config = dict(
    d_expert=96,
    activation='swiglu',
    normalize_top_k=True,
    balance_loss=0.000467,
    router_noise=0.1,
    norm='rmsnorm',
    norm_eps=1e-06,
    tie_embeddings=False,
    optimizer='soap_variant',
    batch_tokens=131072,
    seq_len=512,
    train_tokens=645200000,
)
Below are experts of layer 9 (counted from 0) of a mixture-of-experts language model. Rows are named router (the router's row for the expert), gate (a neuron's input weights, with its number), up (a neuron's input weights, with its number) and show model dimensions 256-383. Each number is 128 + 24 x the weight over its row's rms, rounded and kept within 0 to 255. Numbers have three digits each.
After each expert's rows: a language model's description of what the expert responds to. This comes from a sample of Wikipedia text that the model never trained on.

# expert 25
router:132085077174083102116135111095096099082136094100129126159136101106105089066125149154112141143134119124112121109177149187133094146118161120179154117112157130149105124102102095180137097098129093114158149125098126147123162115116168121116131161162074090143103138110089132176163134124183147093101138124130114140117130099142097151099139134109101103116133109123122120137110143133136162151153
gate0:138078113051093110117149148091122150107125158141145117161177106151146075177103141139154145160115161103119132108096178188098142108161132126128136135139167118138113151145156139150157087156138099150098112113118105126152159100147143112074120110144098151175149126156120117188133098085144129108131118139124136153139145120118146124139127150124134125134122118123134090144110092133109112127148
up0:135100138114163076147087135105112134137150125130133120134133137153111154193100089136128096161154129100143171140148133123101144142160079132148143095164100139104116125094111156161114141085160133161135140134118142147178100138094138095135150164150084129090111146121107108119162114151089127098149152139141176110169149092132111105157123141128171111134148121142133133160155170143110113122150
What it handles: Plural and group nouns. Noun endings and plurals naming groups or seasons in sports and organizations, such as season, team, goalies, New Yorkers, injury.

# expert 19
router:141129129145135131147119108152129115083147144130132136188175109138157149080159111142148083108128114169089113163172144158127170087123107163150114139110171113149149082124076157166142122155086136118107099158108113170096113146100160120077088111097133156108118135130097133135149158132128145145158138119118111137163142095181126163184139153105165104130116111121124151147113101144156146161113
gate0:155113135145129129125122107124098128154148151097135158119139125129087094102135109091147134142100165184152132143110124133110132067139128162082116189146127107101137110142121120082130173125121127055103134115108133174118133131142121140170119116110175179159086112143140121115130146199127115135130143111138160163082157131133121145119164130102151115096153129167119151136133158131068124152090
up0:131136139096146138129172127136141108132098102153104114166131131124128123125174132126097132116167074163098110114128140107145119147108097083106162129105114140117088098088120112134148112131105108134141135127134100090141138140118137135131130129140176109094124135095142109072102123105081130138123140168109128129108141132067121113146086106162109129164134157148117134119133066121096094084165
What it handles: Mid-word pieces in prose. Inner and first pieces of ordinary words being built (re-th-inking, acc-eler-ators, caterp-ill-ars), plus adjectives like well, great, able, short.

# expert 5
router:147074127163101141126048119127141099141118104102128121141136147144150146107158110114159123112162139113082151154142160135139138124157103179158165150107156153105103090113126092144163119146151114098153129173142141119132153160091109156093123109139103134125121151092095109128073135128164151083129122136090112091121109113137103106151134148107128132151125127157102122122154113078155197121107
gate1:127141066125138103140153156145106093100107127146135122160111155135127146147121151101127112142134119111095145169129155165128152069121123121083103141090112135142114130122162168151138133110111124142103108178149118118099114152182168138136123182158129133149115127156138136087175133138134099117162132168112121138092112150136175154135116131127119107110121155115103141150135127129110114128130
up1:156123117103129139166117125134142141148127091143109150151093108145052129129144100110162145134167143142147137151103113101141106185118113129113125125099152120164143125182178093108113093137108095103122131148115136102108105136129109100133129158152102084114145173141133167113156122133143142144133163135158137166134119146160123110126126144113114111123115134136169127150093131134158098112139
What it handles: Digits and "in". Single digits inside numbers, dates and stats (200-8, .40-6, September 5), plus the preposition in and paragraph-ending periods.

# expert 31
router:127121085150099110132142107110127094137117123106149140147156126174144137102116141159090131135138112141121121131175146133076125122105109141149144135102143085167115125102119103173165148123105130105158129144119125117116135152071136146116115117141088117158134140109111143155137130104140133120146093166122069158157126075146137141120137155118093138139069119091097145159133134145105143153122
gate1:109134139146102145065111110130140145154122114132135134132111155140115140126129118111150124153096121124130135078157137118172180087085142116074148170096078149180157141168123128140121079135145106143119120097119172120143133095138106120118141103149109131127117125167124121128146115133106119183114119110129135151131080144110091144083131124142072109125136102118119158140116142161128167172088
up1:075126151096107118153163140126144102128147118120148110145158159108096115138128147112143129109091153100093129086161109126116127149122105110114129123125127100084163113185127096171121152114110144132153132130120135112154132150098136153128074113148125130142103146127132134157126132129139128136121130147180120176150179166097177111116135122062092139144151138161079104168139119111079127163151
What it handles: Abstract head nouns. Common nouns heading noun phrases after the/a, like film, series, system, study, process, and -ation words such as designations.

# expert 16
router:108046091145128099097123097141140113132145094118122099146098134112162107105154137124157143131143098155100091107132146153141153098132153149127139109109166117101142080119115121167093114124163140131149121133171147147145080158169159122131088141110105126127116121147136157099117135151122110094134137115054124107128161092157119125167103145123126117143133169110096095131115113112152205151128
gate0:111114154102139188126115152140120130124150175114091118121115092147136079137097166176141160127154119141149090105088100127149161129160148154100122124095162066130126161143081127149119141134121081132084130137106155142124110149129141146100138112134118195132129126152126157118100132122135148143111127109093114128159213102129090070110101147124132117143174145131139156124128101100161152108126
up0:118133096121122054100133132122091120127124130150075124118126127159170127152154141188169160147129147138120095078153118120151106130060135129131116121120121092113082147119119132154138130106108127145117163160135133127090142167115161129100073113124129160109096156123159146137135142134138158136175119156127114110098127179159165131134126137131087144111141092108161137128106140120127186096123
What it handles: Numbers in tables. Digits of years, scores and vote counts after pipes or spaces in stats tables, plus table headers like Apps, Votes, Candidate, Ref.

# expert 27
router:126110119170149122127142098107155109151147143164188121149169135138162121125114114111142087128117149117083116194170156164148139097135094141122123121148157106193130123115100119147140134096118103139154126138128156167144111133131147121065096111078131138124142104088122136122099119169163147080141102070126120154172140089124123141139123155121110142107121166104110142159151111154137156164143
gate0:108172097119158162132111155160114129124155095147150146153123115132182146111118133101110126194134130150163110104102145153146106146104111123166131124133124116147150156144150130137131152123153133133140093138103062128103119146107146124130125148133158127198122092157126130105106143118111175107204171073152140102121120140092124151097121115129148142154142142119121099153162148132117144116117
up0:084144115132125130108136166073078153164134154150110122138121081112122138156100168124116122132154138091130123141171101116138151106136179118093160080095142139103100111094126143124128085073116106124112110111110113089116121137130074084121111148075117100148147131076156147121127164107083106160132151175123120178118108163074144157135127139114088145104078104198131097146139124111155131157126
What it handles: Title-start capitals. Capital letters and small words inside album, song and book titles and list entries, such as H, T, Ch, as, of, for.

# expert 7
router:125086108128123144134103123114124122125136133117156115119155124129050138120132117137162109132103113145120152128151153137092169101161190095171135139153142129136139091093083150120084138140136154146146110082125173097101166136118124097135096141132097124141148155082111143169073139129149128110101174125119138132135131100161101149143132142127126086128127141171115128108138146146128128149134
gate0:124137135107102100169150153108153160145128144128138172145136145144086130152166144138127129100112110120096120103105107145108104155096081092122107109124116111129116118121124132103183095142143137098126109143143125150141144182134124084138112107193097146139122111148134146127138125117143182128105184117114151123122154167156125156132128128109127115143027115111134163118138108127135116132117
up0:154143129108125092175118119077126165137149124148117144117141143139093144145089141119136138138155161113117137114126142155142079117130104127107096179116143137176168104102137142157115156167114120106147098155145112117116138124148128096120092108138088115126143120131121113128120153112126152101115140149144144172130140124159171115113156106151101142137121103120133107181108107097145110141121
What it handles: Name-initial pieces in rosters. Opening pieces of foreign personal names after country codes or pipes in sports rosters and tables (Os-valdo, V-idal), also Won, Nominated, L results.

# expert 30
router:126099119118140088141093100131140116137178162136140117127137115148135153137101105114119096132137128125069142146138158168081156143087127155147156143136150111144128114109085125126122132134129103128115100125057097114151144142060140111144098152115081144139122136131093124161125130144145146146135134115134103146119140147145139141153149153140148119091107113114103106135148113102125096155111
gate1:131126125135174163135145148164161130129135102125126119119132086125120113106080164139132110139146147105124123126115115141114173141100140118135147107092105147125105118144146119066127133125146125127136084167178130124090128137127083165128120139095131131134129121187133150128168091113128139121110142124119099192131088121105117095126129178172155105151117128115093140140123113174129158110122
up1:135119113139119121160137113114134122125162142148132129119113112116122149084145156136129148125145138112093143118136146108151124119091164169138175150130098118113116138077129134098141120113105126109136102139124128176202149143111117100139105153130111116146111143098140156172131114158103155094108139109135132144145088130116091112147136124145137129120109128131117128115147132150108136146126
What it handles: Infobox labels, units. Field labels and colons in infoboxes and taxonomy lists, such as Directed by, Type:, Phylum:, plus units mi, ft, km and coordinate marks.

# expert 4
router:121122145161138132108106137135120105150142130097133167143129140115137140135109147148161136158116097102127140107112182129135177131132134107151170101086165137155115098140105117120124108155123118153124081186122152110146153162135118095132117151129096167121119123100107121127122142117125107123104172128128114168117140103125067140132120132128095088093127119128126114164125143093151140176115
gate0:102135140127069128121116118085114161133140134103114146147136152162133124139174122149157128132152089137128136159120137119132131144119156132122118102177135103136116175117130097114130106103175104126155148097152117155132123151134129143103145127122127161098126119207123113129118136121151100111128154159117120115149106152098138091124099151085094108085142195135151123147153087144126130148121
up0:122102106114116115140122098144137134151145147096139076103172154129147107134164150117123137143114129117108161137118122123118110125097156117105141111124155119109102113198091146161126147138136104159099128125124114076097102152078118120115101133066128093138141111143143138141138076099110128129129115150145141162121154141145188166142151116110088157090153109156136119156094161160134148141123
What it handles: Name-internal word pieces. Middle and final pieces of proper names and foreign words, such as Cab-o Verde, Fri-ul-ian, Ener-gia, plus common first names like John and David.

# expert 6
router:129128127148102121110081115117106078148147160090169169148121100132127128085118091166118114152106133128146134146177146154114140097092101133104138132105170120144082104127108110130121125155133133119125164168136131147142164126129148126139090156125076106170133138084106138130154161120122162109110090128106167157097123078134115115122148119103118135138099103124110088120123154122153170137130
gate0:131111102152100106132138160128148103148126152132092116134112129115140129102147165110118096154164147197110110125154125129128133139131155090150163094100172112128159150186164124108103156099085135124144116176124138169120096144142116052117140092118170154177106112111135117125100128086150136139159141146159117161073113122155123134113125099137111101149145152165114123146137122121179113127113
up0:164131130100113136145123142127213130143130113144081137120127132161131088117142085110146122117135132167111106112136097168126133152123156162132156120142123167074167128101130129102097140119132163142135123116179154122137116144133111134134132135152137116149114130127098127143167135175132128118136148125128110135124128169107142151158153103146129148131133174148123122134129080123135106102138
What it handles: Proper-name endings, acronyms. Final pieces and letters of proper names and capitalized acronyms, such as Force, Squadron, School, Festival and letters inside codes like KNRTU.

# expert 29
router:120108120136117146154124071121114097127158123094150149164129132156111100135135104139162144153114138124087114126152155086140123139135151154142132142122103163115127141099107120074153142153120086131118089154154130109107116175120133135133087100113114123131147140161137140131126124138159144119141127148141114135157136096144149107137138127117131113139133149140126127128140135181152146158129
gate1:129087111123079150129087053123111118093131139132106151078139144143136119132154149119138118099135101108136120126104116131182148124131069120135093111096127116113106077174117127105124110123143144163118108092124104105137115149096128128167154172112100091095176093132160104131116108112145145090159121119110148108144110115149150124102139077130113140149129155117128123086115117078138132139124
up1:148142088096169121143100116127133145114157139154135198130110159117142144093147153133124093144161127118116122183101101122130106146128141130150118131118121119111130152054156108109131135120169147137146182112087108171117114141128125123096148117120086156125160161123130127130107132146117098094140139145115110188111129145102117146129114138115153125138171064150178144108081133117155126091148
What it handles: Articles and determiners. Articles and possessive determiners after a preposition, such as the, a, an, his, their, its, in phrases like of the.

# expert 18
router:086072134140159135081107132156083121096190144098116124149117100136111160094148117144157092092122143095111095131159099161115133093151104170121147139094148129135081090097106129175104096129136112153161131116134136157128150146093145144150149097057117134149158143091116119122098111135126155075127118101132110090187125115178146113116125096116152132133144114146124125155135105117155172112131
gate0:136132159168116131134146113058137120072132152139146130192131149156149145125125150148133137130157124128126131127130139129129180101112099117129138155134100127132124115138121100125119109115102141143173145120122092152150099110131130151078114087142082109148129073168138128172131143091151134087192076164122123134084129094125125129124111116163158115142173108128147129123111142101136127086142
up0:128126138095120104147151150123117148173136115068097096141105124113133136112143165134123126095156155122106109146143102135082160063141179129143124163147156172151126121155080141183127131141174093149089142082133144130111131084135124125123112103112170148111129138058112144130121119109094110138183099123095165107117140141114132153134172119144115125114100163097112118125139103129164147123141
What it handles: Number digits, superlatives. Inner and trailing digits of large numbers and years, such as 5,000 and 1960s, plus words like first, last, largest, few, million.

# expert 9
router:112129140158134166108105109131096065123147164126166167158113131136160082142095106152138091134110084131106130157136142141113140128134111162142147126137146110164126108127112108108121114092157091130147130130136183138147175132126099122109108152118080076119124121104120127110157151125129122085082161173112123120108136121151122113150091147098128113120124144135128094176176139124170162146154
gate0:148133127119144138115133136117105124145119120060139109074134127129150138112134140123097135134125102145115166101119163117101130144158119116151137130140139130159120112152132124161187132090170093164141133113146130154122161087128126150143123085132104141156110130146140120140118105104132127134128155146106108115096115127163149126087157100109135134152121136121081160134115129127100129116110
up0:106136141126078111113106117144113127131107148138118137099139122103162122111141137125151152172153099154129134137125118133133137175133143133141124096092114153124167124126122151100090113107127108167139148111173080128124134189166151097170146144129127113135118110138146165163103134093149093107102141133167093088078117137155112131100138126150100155132153149137124167136152098133107094137147
What it handles: Personal surname pieces. Surname pieces and endings after given names, such as -ville, -ić, -ović, -berg, Hill, Jones, plus "of" or "in" linking names.

# expert 17
router:145102100135103130096099079134119124131109120122111156124120128130134127115109129143183096139176124141110105160144137190110167113111121138082127123107123144097161090131113091089114142152133131129128104108087145178110132145122112076120159111150117119153172132152130104093116125111157126099100104141104124173107101115104137154106113112113155107126123118131136171146125124165149186174087
gate0:139128127123131131128176137160118143120135119112127127128109120128139128113151144160149126116114129134118166120122170103113161121112146110108112119160158110101115107101116111126121167120090089154089139121086122137149163132127157161088145118057130140106122133148139089155114115117167129132155110110115102173149162120111180138122126123117135157138140120131127143151113108133116154116118
up0:099143159119110125138140113125137164117098157114105159137128112146085112147148115105120144143127143127079123099099103095140104085151156171139116126119135150136160102139105139157126124131115143127131117116113134135104133121075105066155180153073068128113139133147118131137120108159138160098091122150118110136116124105127102125123098119114134149161106122173116148058122096108114142066138
What it handles: Verb-following prepositions. Prepositions, conjunctions and auxiliaries after a verb in narrative prose, such as cope with, shut down, continued to, had, including.

# expert 24
router:148071100145141090155130079142102086128120127125148116141163137150112129140111118145163092112153138144084139137129153124115129125156104088160122175110160170099113101116110127166137091126154117148141128122108153142113135138086142114138127123153085127176160140125132166154137127120146141137138128109138083148105111134141104096151105145099098124126115122132131089146115114128127154106110
gate1:129142135129179109118102163129129099141120115125120126152133106147141082125133162126134148125099134151136111112089169113150124130125140131122133161120126148147187122126114112124080152119155120129142143151110156128143121129127069126140184118161174130135112138166096130087154112128117095097125124180123140191080112117135131205131131116139169150089151079128134144144128134166136089157133
up1:150134127117148163113133115115125166137139129133123131090096143131125189182098114193137126131134103115134103111119140117128116133158119176175092107108125147110108156143133144160114110122085153142112097123125119137134168109111116140170103134102121138131143157136071085108134115183149137136124119167150107166137168105133172117106098070106140102119120173103125099120127090155137141130133
What it handles: Years, measures, units. Digits in years, dates, ISBNs and scores, and unit words after numbers, such as km, lb, mm, hp, acre, -year-old.